From a checkpoint of a small mixture-of-experts model trained on Wikipedia: 632M tokens.
Below are experts of layer 5 (counted from 0) of a mixture-of-experts language model. Rows are named router (the router's row for the expert), gate (a neuron's input weights, with its number), up (a neuron's input weights, with its number), down (a neuron's output weights, with its number) and show model dimensions 48-95. Each number is 128 + 32 x the weight over its row's rms, rounded and kept within 0 to 255. Numbers have three digits each.
Before each expert's rows: "comes before" lists some tokens at least twice as common just after its tokens as in all text. This comes from a sample of Wikipedia text that the model never trained on. Tokens count by the router's weight.

# expert 0
comes before: " ", " the", " a", " B", " S", " P"
router:105137086141118106155139123183103086056108141119190121121111085082184136151085114104155111122156083085146090153093082175181094144119117134131110
gate0:063170084147133091159142079129092111167160123045153163140165135121156129153176131150116106130126146130137170112130076114175090114156115080183156
up0:144155170073176149111102097209191115143071085082113131121087104086119141143150145170124224142195067143098140170124150171123195132136100157137093
down0:146103179122166134159141158117183167131115094133151163085117095121099155185160106092136101098169124106139120146095095174129159076097083115167105
gate1:080114126154115114100145122117150109166219093161121140148152136078124116120107080128105122157103111126126156178104165078137165140068107109114131
up1:129124131090105130158126180174114116111145132083128131105174115151168117065122161160122130176147130164098138124127154078109207171103137103178128
down1:070175087141143122122121090095129146119149156186115111174131110150127111126074194127114134180077134115165154130092154119168101058103193116040201
gate2:143148142142118119187119167150138129095177115170111114098123139121117140114154121122195107194127087115085167181141141124078156206093204137149113
up2:103144153102100072077120147140109117137136135157118107085137092118110127151071084152187117131112090112101065158124178111169132131083105141101113
down2:103120152104094124099114144145146155138093184111148121133136154141116122155126114127134122149095083121159106102045129131114161160123146153131148
gate3:124158139096134121089108117129111117124175136166142116116111101137136067125121115115164151111147147104092131129124140132168172075112197156142118
up3:091096126159109134147162153127141128151177171138130065059157160038122105192122155090146140165129144152135130104139166171126086121191098144088143
down3:069122143120077175112181136132094150147161138102140126147167148121153144168080127126087150142147165117188089140091125110111074184186163153139133
gate4:137187088121132112122138103130117131123142123138181176155158110133176096088110155089151069159141125167111097194090159046158159120105096160180139
up4:110117125132085127120146069125106067125187154098148083142132093138116135126127100096152155089118098129118165093098131146128198204134100118129104
down4:111151134126073128127169127113151179137176090068163161150125136128168153090137179061205149088187146120094138095092162132136119085165155150118069
gate5:082125127130149103140107114119070100143126149108133190127112150096138087158151073126153107152095065146132169142130154115169163143141149112107143
up5:149178114204150109137150151072160081140126129117160119135120170085120141062150093159101102187100109148152103135131101065126135145146135098129157
down5:077211096091119119112114110179127104126131187161128167207143156137107172129179152155140149132143128120099122142146129146092184067104161142206189
gate6:120182126155154115202107115103160106125178125152143152102143161168117119165120098138183152153093078101153114184088058145127132179146146082115182
up6:177120172137148119134166074147168157166206156105113175104105121201115122143046101166130130172177206137141103144147099136194083085141146137137153
down6:162188151076107127075163198161036126117093134098148150146127113138161132132120100159148158126148065151098230154158099113123138083111153133086082
gate7:149135078171091043139125105132196170115057122151147142117113117091143123125124130151134123141103143095159145128142155133112131149096148077105168
up7:191032126124231146093136083156118106197093135094074101187122092170119122055087211092129154167105116204093094092133125143124177120126154104102116
down7:133129127157080117085181128094126116168147103104209153149151135121157135133133166159121097081158142142038092151121096124134123181084119112151130
gate8:102095130114139176097135057136110080107130111130144144149132050115135085101135098152143090096082166079127162136122154129093147159084114133125116
up8:142137107130119085036128124150088123093132164164133112148176135141123126096104128129115103137186143143113145116124103136109167164130138114118138
down8:123127111199132171106147116093074071158121117101123148176148078118167116139146168155094144174113172101154132084125115149111116120169125097126121
gate9:156169120150134131142180109089104114080099159126184135086118152099143052113137091169077114147195118139117098111177171120088167157169124051158140
up9:155126131126107155157137125176124079137130182154164114114124139080117053153122096174099113171156110132144109086133131110135124136201175115106155
down9:065109102139101117184200129116122143132134095131088146092153152189159119139131123104134188101194167121138124160119090100130111123115099132137192
gate10:136049092115139136164133128088136132029124180132132140181098117160114126146241089118105099138091088076167156109143106130165171099126134118164149
up10:060141087135080113158179084175148050118106104171165110103168127177111106107160104104050111171085124122201205117165085187148142144097172159132126
down10:180121115100172139176118122136113084138146122114057138132178143130101105091162063074096149128162155160146079120093120147135192056044141101107127
gate11:091109094152073131161113088146100135105124084110156200097117094094187149116157143175132131117127164110135132154138134140161142112134139217188105
up11:135119158139152104161163175067114110145119135131125093151153149143113135143113154130158074171164126091126174112149166120161138173112150168095199
down11:085128130131127122203125192070177141101131107132138126110102130106087126100087112114185154173097110127151081090130177148100205114149123066111135
gate12:133107148148176170134182083072136152129055116134104119120106087101129135086195072162138159100106173131122141130198109135177135153113154155143110
up12:139165139215170165173189081074106113091183138142166086086103085207107173151133129108134135101093129115137162099116115148184095111122160082143157
down12:099145166134134214059159027108182143109146083136150050149149109119113133168068135210130089168101090099072147133124075178126125091115132112075084
gate13:106110172131093121146126112117131078120137113075180147182183128211110112118096092128099116148117111119145101139157092142176184174152149149152114
up13:115113120160146176116153116105194088143122116149184191111174122111206126128077115141112114135152128151113139124115174151117092068115064106120130
down13:139171160132075125165153136151094117169177083143143106178175131100133135109122147113110100111073156140157119087097081113103093192139102099124158
gate14:124133096108134188142110145161148138120116168136109131075145114120163097132141087089193126110143163096115084151142171142117177061157167137184142
up14:139126128123115116105108167155124125124111165152128205124125137157137118074117095107120109202138181173066121067108097119120082144142146077088157
down14:100153084092107108096165172165099177201153182150098135118078082167148112135149103067191164150132140089127133165123120110105151064137140116129116
gate15:147136131088117074133134107062129107095089167135132109167135160106194053099144140133217151198105103157137120081097174141147143171123158149145169
up15:107101178119179187133106113109089124122127124070136125130120161130099128113133077162084141124111150104034132108151157118129101156114113121149153
down15:098177146126126138117132158162128179138142175123099170115113090101146125135090137138072065083087102079117146176162111050143163123114093122139193
gate16:084135091098057144152109087167127099067111098141104124145182087189115198113082112106121100136161132104130047140110182126173137121161119082133123
up16:174212195221121137167169140129126156128175141111100180101164122107117165154092112122104097137108138145072120123126132147178115112094095112163134
down16:057111126099126095048097113112104157120062099180122145092138137072109155111124148158095109148136100187148157073095119129121112139161100135104086
gate17:121094133123147136128165139118117138131157144160138158167169096175126079104135089132139143113078101142107088136172066162167157145194146112147105
up17:120085106158127155120088157079137085148176159115129103095196138177141065157112086147117108129113135079105124149078152139175102146179156098109229
down17:105137155095127150131141149157099098171114125105064135098150099183141074079105157073072129123133057148118115204132146085105149123139175127115105
gate18:098139168162155153136189102117056099185095108146064129143155123097220148104124110104127100147102095116107121144161186145069108120135108154129099
up18:105192133113140158070115174123087084108080109127226146120131205157151099111142153129077146162124135134114180139114106126094119085130101171151169
down18:114171101184158069117150156120157134103121078070094106133108123170130153159100140101090114227169178099118131126145105069142134184120098129121149
gate19:065173164127122138173154140074105086145138107135118116107160119123136057172170170175133144161152127087129148117136163069147151111118167050149132
up19:142154116086159108170136059120103176130116133097167160106154120210087151143133104118115100094122145152083128092132131135110149141122111199128088
down19:115104106050149150094146120110185236104168141135120153157115096062123130130120098076157112129113116182092155150113168210154085170132119161097121
gate20:123092213175103129106118115094077109145158100088122119137177128169209129157131129077135097101117171099131145142166113144175108165138150109151119
up20:107126099122141108169066150130117158138118162104186123200118116140180102129069153136210213129148120142134109092064144090135105150223130130126104
down20:113201040137153138183116104139132090092102092135170173125159166101129146126110154133059139148120125186162134146123121115196134043105128100082171
gate21:061126094153112112138131131080092143129178126114153151146213082110144189148137058186118144138087083132157136149128112165125138139087178128110127
up21:176158177096163131101124172093147109095166106167130132135068113178165159129118166144101155159142163178095155141124143143196142152093135111166164
down21:200117118105099083072144061109155068096143102152058106112156110166095125156126160089098090079148083100140089129097171166152129164129080085112086
gate22:131106099139166117131135182122159103115115090090159142082170102085156133163076164122162125149181117077121173118070108149155138168068133104170116
up22:074115161168125114146141138136114134159134104127080119136081133179141176078156141103104139106164138130153165092115129075102094079143168137163108
down22:095112191137103100133133169103158074131109123092117141152097129094140084145186095132128107181086177105168133131084129079161142166063123106144122
gate23:163159097068099128190109127130125109146185097160090071122105112096126139102209130128152179127145119049143111067137136164170109128032113154127108
up23:120167138121151143137166110096085094130092122116124127071085053198125073128125188116128173140181132171132187066106108084148159112120123108064198
down23:067148170138151134102123142137145118126130138100113104082107061144106102120145092137143119094105163198101094124061185067115140145125090133144110
gate24:135126105106189176148088138094137098141169113171095087087129130105148111131105129149163103085096101094129106124111174092150168140190125119115111
up24:161122224108097146156156104098139170145150108140150143103149081110154161123163161145180106090126142120092115141121161127119103141137090122128076
down24:129116073111102131083141145169136134132112131157132110152125125130075148122126144110104176087086095134124104155149144152132114120184160112134149
gate25:070136108131055098122121104121111080193157197156142139133156161090169048157114137109139091155102125136074153129128115138157120124129111121119169
up25:095150123115064077083092084158117134134154107181109154158100124136147138128089154160106139161122150104107172097123155114102159125056100102093101
down25:153142137135126096144155073121071126137145185162143144171064174086162158192095165189202186111167145181097152121166124147123089072133115155115133
gate26:083128108145166089083106101134159135175157113170068093177137150138108157120151100087099102147118069113123134064128208113172147106104086126123121
up26:108139189088126162183067179205069156155108129164136155175109156080137101128098138127194127120120205094090195202180116082079129111146094199187089
down26:118128146119111170052130194167111146131125172157197113116135112137111111109118131085156087117131127078099141116126105127156107105150151106153134
gate27:075139092156172160141128165123125090133141168154163186154166086126177136137124134137115125106182054108139147130124105147128106144105128132159132
up27:130127192136114118137101127107125138138111131096172111078092121187154123157113154103113158109145155141139096147151137162187130138131128055099074
down27:116129180087133187127095107077104080054117120078122187147127130096073167140124217174139117098165106148093166118112124077121094069150119125148152
gate28:105147073132123177161121097139104126112140113133136135153111110186169046105102087127153125171129140121145109141135148184136183169113132144133145
up28:092117113137169177067139154123093075109136115120093134174139117147102139041169126128127163123162129160104152129137142100117045126147141128103134
down28:131127152044123082130159169147121128158151105103148127164143080151164157047123118123141107051120130179102141123089156158091090078139127167152143

# expert 1
comes before: ",", " of", "-", "|", " in", " and"
router:085158153111146095147141070076140181186172177139166145127132166153153100054168143124171076081134130151117122128103155127167170108112146119148098
gate0:067118104085099123102115112125107073116092130098191187158152102106062104104122124102179077138150131127085075117126131105132102102132105165129171
up0:122147132167162085147092153125114170153149129132139111144142099135070139126126071087098154147141092113176100085122164100112125214090216145135050
down0:168113121131142108134131164110103134161109180108105135100081129129122102175118128117114081160073147129073109132175111165118079123098129111189070
gate1:115121095161152063112109078119165137141165154136161118136120147113130098107141122145172109116078179127133131183129150123073071102128110133136094
up1:174121136165121140096176117112112188150153107148142118082098102098108102164101148089120132099094094095115078158093071081120142141119078129147092
down1:100072063119147118158104078102152160116132130100142114144155133111172120147113109162112141180138143074115132115126107126163203146137161125139173
gate2:102149100135118195166135052122130176099102053100092100140111149114130147109096103179116155137203119142156128140037144110154130129125110111131116
up2:153168155110053085181104127057154114185173165139076152099137182107158158154107131149105139110096078102156195110197118134060118108167177133195155
down2:096094080057144156102146137135124152112148157085066073158128121161097097119129086112136170111091192132161113087118083083099149101147156185097108
gate3:130116094139112106106143132104118129095148169079136135114144145117159142097113124125136149131103123099103144111102120047098145138139153139119166
up3:140120077097120161139131123083151186104145180083157126119083183091143148053129087102141154133142163106119087118091184126097078154057147120123137
down3:090110162114163096131103158132147135105107163042152095059135159152188147147073151097137127154111149123083111169174097137121140117094176144080142
gate4:171181089127132144097156166130153151125118113106075135188172123106061099074150134130092163173191136166117104116130188147171121127145142087090119
up4:157205101137141187140137123157164107140168137115132110112153148096124139141166141110105116124179140113068129103142184158164141148102121124123129
down4:145177076177108133107186148129127088083152090211105084195155118133069120113132158088141185138141143148118158104104142136076120152121120116119109
gate5:140105094194150110107095056148145145148133105163172126079099166123083131095150058185137149141143126147171127105101141137128149152055203097138110
up5:108102051118068169101159142132122097104139114156114115103156173137083171109161156068180176145152106129165079166120148057091113112096103165080147
down5:102137169113105135069166144164092162101087202076147178130130142103137148132134094139099131125142121124129078129160135148066081154062131132046101
gate6:170175113142096113151123107137136142102133106159098139155126187142175121082148171166174093105178185194157113161057157130145074140099145141074134
up6:092154124113108089162173142100197150154122125108122141185130129163073096118174143057154119102048215067115131131173109110118133110171100174117149
down6:132124068132136080104131110126141140154088108096110075068149181194165137091116109121197215108086052148155182095093139133139098138106180117151138
gate7:163148159094102148121114075133157140171132129152108158147126136075173075092105158098113119147105043144086140103162172164099139122156136123126150
up7:186144101090142065202122079151109126068134037177117109107166111107154131147157150105138134145123142132136145091099137154143121158138124133130146
down7:067120181168125139143155118098182146135157134100138127095121147158136122102100099103157124210149125121082097076132175181108100121102128043163186
gate8:160067125099157150093196129182126163070129083151151122120152098196142142125152110101120146146150148118124126117106161159140130035178168165121183
up8:129068090121121142125091138210151150178088117029107119053095174135116045140131176150124075148157152135110134157093111136137122143137081127110121
down8:149156152201193137092146117136134118086151173119150078153179092137101147136156127122166104127175199174094093069120079150134163119087161075155152
gate9:160151178089140123151152192162171116188070121153071115125171116243117103087133164139121150162054140147118149148117117104131176140134107199123120
up9:103074061130079171144090148171147087102163105106175109154163104136136128183144070101084059133213138087168109114131128083127156127065092107136125
down9:230076146096186064121112110143128108098115178129121118144099091166094117101128073153128054169144157118117086062125149131152099178130151178112138
gate10:110160086129142100200075117143060082156182099110144155091138127049150092074118102146158109175086088115115133136182105177088115102142123074134110
up10:146126155080124150115121110080069120095109098024165098124124073191144098138123203164123119089167141189173135132155142128163123164114139136105156
down10:203116150125125166160124096102199157108057171121143096100178129101213126113134158160081136138127159223127141135116089098057153186154141109148142
gate11:132124155150178111137106073139126146108162072133145171111138183166191122116110122109171164135114135110129095060113112112145162117155182120163120
up11:136127059117192124133071108109129130109076103145079087059066108086109152148156143165087151131114097158127145071085118172135111176057192157173136
down11:129084103158122101128117107087152130109127089156160133084093101156121128097143075115086163151120130161069134080050108127099104145127104105118172
gate12:120157164138163127093123135068140166127108150192111111076148097089156069123151120084192147175132162090037127131187156072158123164106190158088124
up12:097104113179112124150120068075093107155179135050147091184138118108122084160172151162093079177161091145116146089131112167114118134117138161113150
down12:151118138184106178134121114118130124144178117070148074132070105129108157169055187125091110094101102121120017109143150172170135164137102097111170
gate13:167122146103108099096156098074139118127087150137119122164140106153114120120090118167155059127125121115042124096107142176157108080151115118134133
up13:108151137160118142079124107119130136150151100176144178156147086112154158058149089153158154144153076112156175161132116121069094145150163108171130
down13:090119087137126159105093136146167167144086105136086146115126142153166135159151130126188128102103130080121142122146124118137083172097173105151127
gate14:128127108165157066156161109096141121144130075159121133097113140097061141061149154181178196177206124139142085118187078106170115145142154113132102
up14:140133126114095081146143091074044108072134178088180137092164098182121158090098128164062149138107144163101120075088083138152145201126149126156149
down14:095144095154140100115082053149162140216108064094117126089165141119143137164093087120128099106121132109189154063124134110103175159097087112143143
gate15:112154173133142136130093105134149130117135110157120140151123166120157087181122124117116139120129103224138153108126130157158090087172143111167088
up15:128092040126076092187157092131114079099141118086188108113134098141111104137134148121085166111186132158147124124087124115110146040094162175102144
down15:081112147131190103167104153098169067100107132098149125078117117147071109116125184160164069123112174094178186104147086133114206156105074171167156
gate16:118124183114156029149119061127131124174139127152127090096156125077118106129088127141011088143128118178133090083169148132169130178170154124119152
up16:181162151103097084117126154111131173120146139157130102111155113191167202172116147107170167181171154196071104102048138127145150095146106157100150
down16:091134128229131126127085130138160108114116080156165149119138083063150175151124154105157134145146161148188037168152162110090079130166138154125128
gate17:090128133096141109124149093094143075117149139107131105153148120107130164093145102106142140110163186127136106138125167109104165116113091134075078
up17:060092101092175131101077216163152100075072088125101112086186139134102133140165122094155108124082134137126107129161102165148120139104143173098135
down17:146133098142141129091133115116171152116126101098158148119138147137049119115148127134158122128159149089124108114084106192175229096107155199086139
gate18:095135134103099154129116125112154119181178149116139114197122116096115081086146083115134155101149159125130101187123119070125105108083223133109150
up18:146108118130109171090101110132063112106151109109162035141148098160108132067061205133172132150092160136120098093124169051115094153157161101170130
down18:128078174099118097164088161101091135103121096174198162085147142118149151149155174188073090132159136118098208175166148149153129104186111114131097
gate19:108185168114162157112167153119167095167154117107100207083116138138141119098142176120151121114124066109076116127055112127153147079148131118167127
up19:100096160134144144177097104155143126109079121169104094172116151119095171155121104167147121143157080063133101110181100132137071150170124173099137
down19:132141178139098205083139068108150148085140114071096102168149171088105154137082124102114100091126082140131157057105111110213122137073072128110116
gate20:064149156133154129098096143170133093156162115095070118209105161111146120112178157130166117140123103083112125091126157129150126135132139143124137
up20:175114154107135084154083130131112126130102122171180122051135118142116127151090139106107181131167082184214133112091147110131156127127179134155090
down20:144111146095157101188117134073086129150143131162179085110154140180192176120121098099137155179170109139177120096078157137109202115174196118167176
gate21:090187103119156157124174116087150123110180170139130140142160121115132100081096134169141094126169147105102102100115035133191118093185183113146194
up21:147169136112123120156151141144077099181099154184110094134110079196142132208123098123088128017083139182193100172154155181147157053156177145089093
down21:134158120140100128093108126124095119160083143074119084111129151079106066128089108141143099114087151134124142114152129133042071148114138088163118
gate22:157136156125126164156121081151096078098118160190213208172080146119174158138115119095117185110174133105082100173144158120171133080078112152101151
up22:087054146115079096132135144157083087100097148099093146132161169142143111068193121121123061113148118109139141099086150100153141048130083110139103
down22:071112124219164167127135111145121125126086139114169149140109140094149155126115197135108063104149092121101071150087166097137167107144128117153125
gate23:127121121112110184135130082156115088104131195065114144181169147145127096144149103102126141110113160126154209114150057158164143215139168128195144
up23:140131154084116074075176077136136153143090100164157134116091095077117176081099156111187147138196126100059135139105137144067059135183143128095132
down23:127140131139110151137088106121173102177139126195106151127144108120171180142149118124142143167132090129096075123120091107111114082152071111130145
gate24:070172149127102127134119116135042118118124177159155082178168105072115109124163093119125145108126154152062121144102135142082163120152184130124144
up24:088138110118120146158138165161117126118143186134173091141087132087115107109104116123097150128128147173135161132109113097076141102116156063086155
down24:144101162118108133163114113162156129124113137129129142141130130146044171199096118103175155142158143098202060148113135109120130091110102101096110
gate25:154081150133156145146177095145154125099175170150164105173159130084187135113120131135082159144186136114074143108130146159161106134146141115080178
up25:093160158106171100188074142137130086071039090140152033143137154172161087157144144098065118162093091174121088080149118125125057154131129122173120
down25:164174189120087109108154216108109069092162095112109117110121063162131148092224142143097103103123112156083127138098148097125082123077131080207103
gate26:049150120083171124099140173110161114185109170152172172205163170108108149086162135149167109128158115162128122164149100162190154130122213110114151
up26:116166154154110078074099139140128143146131144139101165142096097138110107123147077132135147062092190100169169090142100142139121140094107139197121
down26:105189120183125157157155147104089168049101114136159203086095117139067091100103111158107098180119135096121149154107099175095093097135118112173141
gate27:124172124124113093129112125136137124176159136133140148119117110141173126132181121157103108136084137102163087120083191139139080100180138106125103
up27:171209153130120103122094164115142133113111093112158180098126131106083090121171137113142158194161102128161146114173113153172160184165083120127205
down27:128169125144151157212150149094148108091169161153074100151187154148153107053153157097135095152099144138076133147130151136113133107196148162113144
gate28:041118145129144142087141126084090123172146174147137109137145131129107185085155141144107112130106084115116123170195162161129218128150194144105094
up28:180165121156161097139085083133119118080099108122170123147223112191133110146124111129080084093098144010152148163070096107138139163129115099119135
down28:150142134110138099154143125103133153120112142108177153089099103143121114088134121129184163129126140103158078162110186183156157166086121118102142

# expert 3
comes before: "0", "1", "9", "2", "3", "8"
router:178172152167079125103100160102120097163175087141088133165171112126081090154146126114136161152137118113154167096131119112109110099102063085113162
gate0:163150107111151102108121127128113163096168115223088059106105137146112077085104101157141139114136092148160173089147129107182096091110075180132110
up0:119087107160106117131152194172104083081128089122174169142147094093114192066146127160102147044155110129157109039127069145136151118112121107148160
down0:087114126078136168093096155130127118123098170146088127083107087159136149100144184131137140088190091147093096181156139103083114117106078127068160
gate1:120132082138161134141135146082147209133111130203091101109124103107080136124112143125111100124065091138102165121150148061095146095154114133104149
up1:121171169115099155138182142113172150105158150110143127090115136100173163149133151116178140145170108111136108123060135168138146180124113133157113
down1:101117152166122081152163094179078158123113147138095131148144155096123107074122089066160143143083149120164136076099131147160160145110130119119110
gate2:123183144163119102209132104183109121142105067115102167056155128099141112146195160134114104111115143112127157131075099113103147104094121119100143
up2:181100137164108073142161134149080152143098144126165167152104137130128000124127105130197096132141098145118124081148105111116120158073138115143186
down2:149192102091122117142230105105191133106136115145116125118141110173134136131074085097168183152149149137116104132114071071149133164145156141137147
gate3:173128108136136083132153158104112106166120121140112121111204080125118091141147116143115138101130036105143094108126112121104142176154037153099187
up3:130107126102171144115146096124100105108202155118152097148091146137132183097106128153117126127133124101121133172098121104110132108063049141100151
down3:183138123179159097133173146137147174105141081120089077181135118093081085107151197147041159138117126118133114172182097168192194114132108166144146
gate4:111234098169141073158071177129107148159130092114127132170206090095139089178117139136199210145159117116168128117132117069178148111102114133143105
up4:134183097139115123154092131139099123120093110103116143149175179141133177118144139099107175163133099094132154153085160159101121191170139150171108
down4:117134125147102104155165108112150179133108135113109087095088095118145141156182165099124099147114118153084109120094135141108125115173148086171109
gate5:163147126115166094066076141168083094123107121149110125155141123126160152141134115137068116098169152086080140134136156095146125169152087171118139
up5:125131087115143136096196133110097108153149110124134182078166041123069106078070093216101126121124107130172143147135186108075108130139117146155152
down5:156131121106144113156131117126149102054118121161170176115122103126120080114085125117165051150124116105114102158126124137121141139115142081158128
gate6:167139192179144154106096116126118137141146147139136170170137108136129071167160152165143080180168174160122157138119125189102149144122139163157154
up6:165171131131068133100115095101069170087085132162130128132151156101145133147136172130177136045133128109120149131146149112082123193177105084128121
down6:183144142200157167142137108120130125144162144136137105110176153075176138130112156111109109159119146100123150095110113182145098110086153141116121
gate7:133099141132126091141090042129087034172169162143113201127174135057140175114129092196068118101164106120126114109104123141150156118070094146192116
up7:117122104119159117078164133178129125130122160172146124178142072111186169133186151137165165166141071108127128137124157057187177123176164175085075
down7:125092146096128125114117173140170148108093114156090120123150124097132141106150138103098091152100082120087089088150170181170073124093103130101144
gate8:143145095132083157151113125125111112150143166159144078148149079118121136115129129106106133097122123134084137073131098110172095119112112151114192
up8:154135203155099164124146147121110065152159121136097058129147127098132121088088069164197195112117135199120153094162128146142118130171212119139131
down8:070083131107143186104128184168073155167169093143160116153134160178088160169188119121081164077104139114133130101120119148081091121121168131136149
gate9:135123122175143113097147167135122134147141092119165149131129085078071079138103174078142122167108101076150142139089080135136159121064151135181101
up9:081122126112104132121144137078144136096166141078122119157077137149122142093146141152111150116173136157106105122141165186129129217101149159131144
down9:103218126135099131103133104067121103138110180113149147183180099081098103190142129131111130150121082144122096061108100131097109140158143193122105
gate10:186084137121123126075075142064109088061129166125103116168168155126071125083115136130166184136127151182113109104186097153120136154172177105126138
up10:128176133124111121162085139159154151128156099100119154110115118094128167123144151134122141113125093124109156136119153150109075100124043105140132
down10:150105124094128140192089111144121141089091111178150137089137134183131086162154112154101077028112093141149136148152083123127116071091091136165135
gate11:130129110155110149182092141121153105105172147113108128101128086119127092145084159112115098083147096110104132127153061139084135127144165152166174
up11:108134121122084097169104094148105093095132121151168100169160128110132111138093116083152130117107150078170145114123161113131143122162131107177125
down11:146120092088170135110144063146155091158161148131136126148162177132128139147147113152127108149112103111204109131094179088150160170145164123073063
gate12:166137102057101071132115076061133121086141178102111085134123086137118101088100130105090130090130106120082115109089109173078145153120151100096155
up12:133098157155175155131082143110133132097139128119150158183134174107137150118184121166179129105111132164173108095150103187165137070152126159136088
down12:147155078098128092149164151083128105133189125172178093140099175093092125126160116158119066145118103141164108134132095083183083119138089122214091
gate13:151137172135105154205056161052171070134156044113109141093118111117110169171116148098130104132146088075118064172111151127118139122113116150209087
up13:122046044076119117119102105120161138147065130069157100140123070162132163105119126135080123136151096138104134111140164101129178149133113153168138
down13:053116135155192119075190099140136127099074156142173137182116156096110105124149134115103106116109147116137110133151154144116148186130128095078084
gate14:204126148163176164159128157129115102098152116164086118109120178093125120128088110157141162123121158146195127098128124140113167141047148135179117
up14:112105118149117105120076101188102194162155141105103153157154082146090095113142168176143169103143158110074150129110089106139133152132131098139117
down14:136172139140115133152086135101149125151204146117135168146056115125134175099130129138136113132107079047083193101135135123186156143184148153160119
gate15:178137088162147108167132174156095059088179091100095163099159170160101135169116161120134112161144091159122157132179071140149151150134148107075119
up15:145179155103113158118098068100130169134087113134108103109150177180182122128157145143092141086171166102121124118094100083059104136117117151119188
down15:130076102141128175175138098179153143133180122103134124097095077119116075148131147087119119140156154111085122087131102099142151159117150132137083
gate16:152117056184165101150067126096118150124127173090118123132128112091092120177122131187121163163088043125155107146152099098106117130117141154073094
up16:129165092098117153148125157087109072109133111140122139100159127110148164121073142134122154156177133073191104140110101137137191175172098150162106
down16:123104169158103119158114141106150166192153165150134093127175147148131096060126119048171103177116165149132150162111171145135144178144120144122106
gate17:131115167176132138099112140125146204137046136080082167062171153187100165124151112101138092146097104149112125147110092086165103154071168185165152
up17:120156148129173135122133185156148172106093129099102114126142118160167084167161138079130068085151164095142135096124119109141132157086193106163105
down17:129121137117159144075145162103108121090129176114103126104111082125140170158150165084100139160093201125127134146153154083092119145104091148186076
gate18:147130157160139112196114129141149118106166080183157163138185115143066180071132142130141186163105167106125104122139121119106159046171138128146186
up18:135151139161126156217139051170165142121115089188149139128163139124100164087124126134135128150005161110151056167165138178096110127170112153122158
down18:155156044152118157194095126112088117129110109142108158170128123153129112070104115128181182062144132185124140082163110137143145107046159119100178
gate19:122143074143106138132115147067187114145114123111130074159168141138153166124155080104101106096095144068138134082171090133099095104127087117080134
up19:131121109095138094146142148102148131131163147162103109146125166153112101165147081102151149140107112056139186075160125130158103110121103119092133
down19:146168116100137168113133125115167110071099158170172134110161118144143144117100121143104150129184166088154134218071086110157121099134145107070137
gate20:105162128125177133131121154156147068114143174164135154136132109124181107082118100159120028125186152156165101079130129115113101132100106086069126
up20:162173152153158124111170164173144072085142080174095085114149146147125112206147128145104176089202136136137119089104118112151132166124108069171181
down20:132098189137117118132116117143068148058121111059137135128079089165143109114122159144086105119099109138153020141084095112216133141093127144125184
gate21:116161087063159101101127121164140094164085057118145063159185074095128099126109109109115143126115129119131104156124110102129152139042062112133093
up21:082113132067151162157074103163144133121146172101122166120085085155095142132063132146143111116134182143126135177160120113144145159128114146116096
down21:145115081089155140153141126123138115143127156151122133125131115075108156110171084112114129121072135165106172158155154195124122125087114106135117
gate22:145091115139157096070137154103190152119076045152169097150133121190164121119134170103113140100133099144136093110218168188185160121118117161085094
up22:144109132123160129113122212145150121122135131166128080156054149204102135150149125159124177127069119134135073082095168214190064140099083081099165
down22:069177082190151171104149136146147147116113127141179101102053129131116103070087133124113141160071136071127126096107154133079101178154113111103168
gate23:130134165126119161104109099150135134196132098179119166093147145136098082136167133115167125132104115127137162086108169120099084112069090147092162
up23:160173167083173161095092095088159151149080120170046091108102164125153139109195160118142146127077171118140150132111119157099125125114139155153158
down23:121137101096165150054081151181140122105086079093164130120089174158128180102172148149106162171124067069072140095124162114118105137115175086115173
gate24:130143120146099106101114222112129125096095037148077113093136152139135104137146100160109153071082046098087153160121092136084101139134179130131156
up24:128142111133054102108169085157111162102153159115124083143139130136198164161105153086182059128118116107083165167152158135146130177133134106162096
down24:149138099101134150077147232169093134109142096054115155062155131141080097080105097155131140138143096073082157153169116156108079079091106187089151
gate25:097187102175176204148118143120157156165094138190150154110166120072172116169151103111097143154119148140106141106160156097119116147152138107101120
up25:129137093096097160097110134122202146079179100123155151121080094157115127158105131118108125111093189105102159163125087114112115053106136117144168
down25:129225151155113095076109100107149143128139099137151167144144138064094171136155121132185138111170137151083142136148049153115076083127108179149124
gate26:089153147159132107127141154133155093134068159125114098108192132119147070146173082077145079143150087120122140116155153054087152119074169093135147
up26:151134152132158174119115177147143143119138156157161077149105145135120180153157111150181111186122228113138170166098114117133059080066094128151131
down26:098106107094102136142160173132187133146147120123141155144182162126183066105130102095121161106167167122152120110142099157129079091069168102135143
gate27:159173144113110137099102122084037120170162092143097085102190083161128076141077097151152121083134127097098133151111154116105152159114087167100060
up27:137117137148137107158198166093172132160130097148142143123145115085062134068082164147119156122146183101165132102107122110130084100177107154141195
down27:082109161137097186160157110091126096107126110110157113108081103072133142095129110118116130148092160134109153140164141120148151134136151158171115
gate28:144133147113120128092120068232144145087122141159134194137149141172100098150131175108074134122113137109160091162117147088149136114069133144097151
up28:130096093148175083129151144111170110110109140142165162099182127137070091177095133128098094161151156171104174139162149134211120167151134165152137
down28:086062130183126107124122142123157172155061134150142122139164167107132096143148123075092104110098163160180137144112155138106140137121074132075079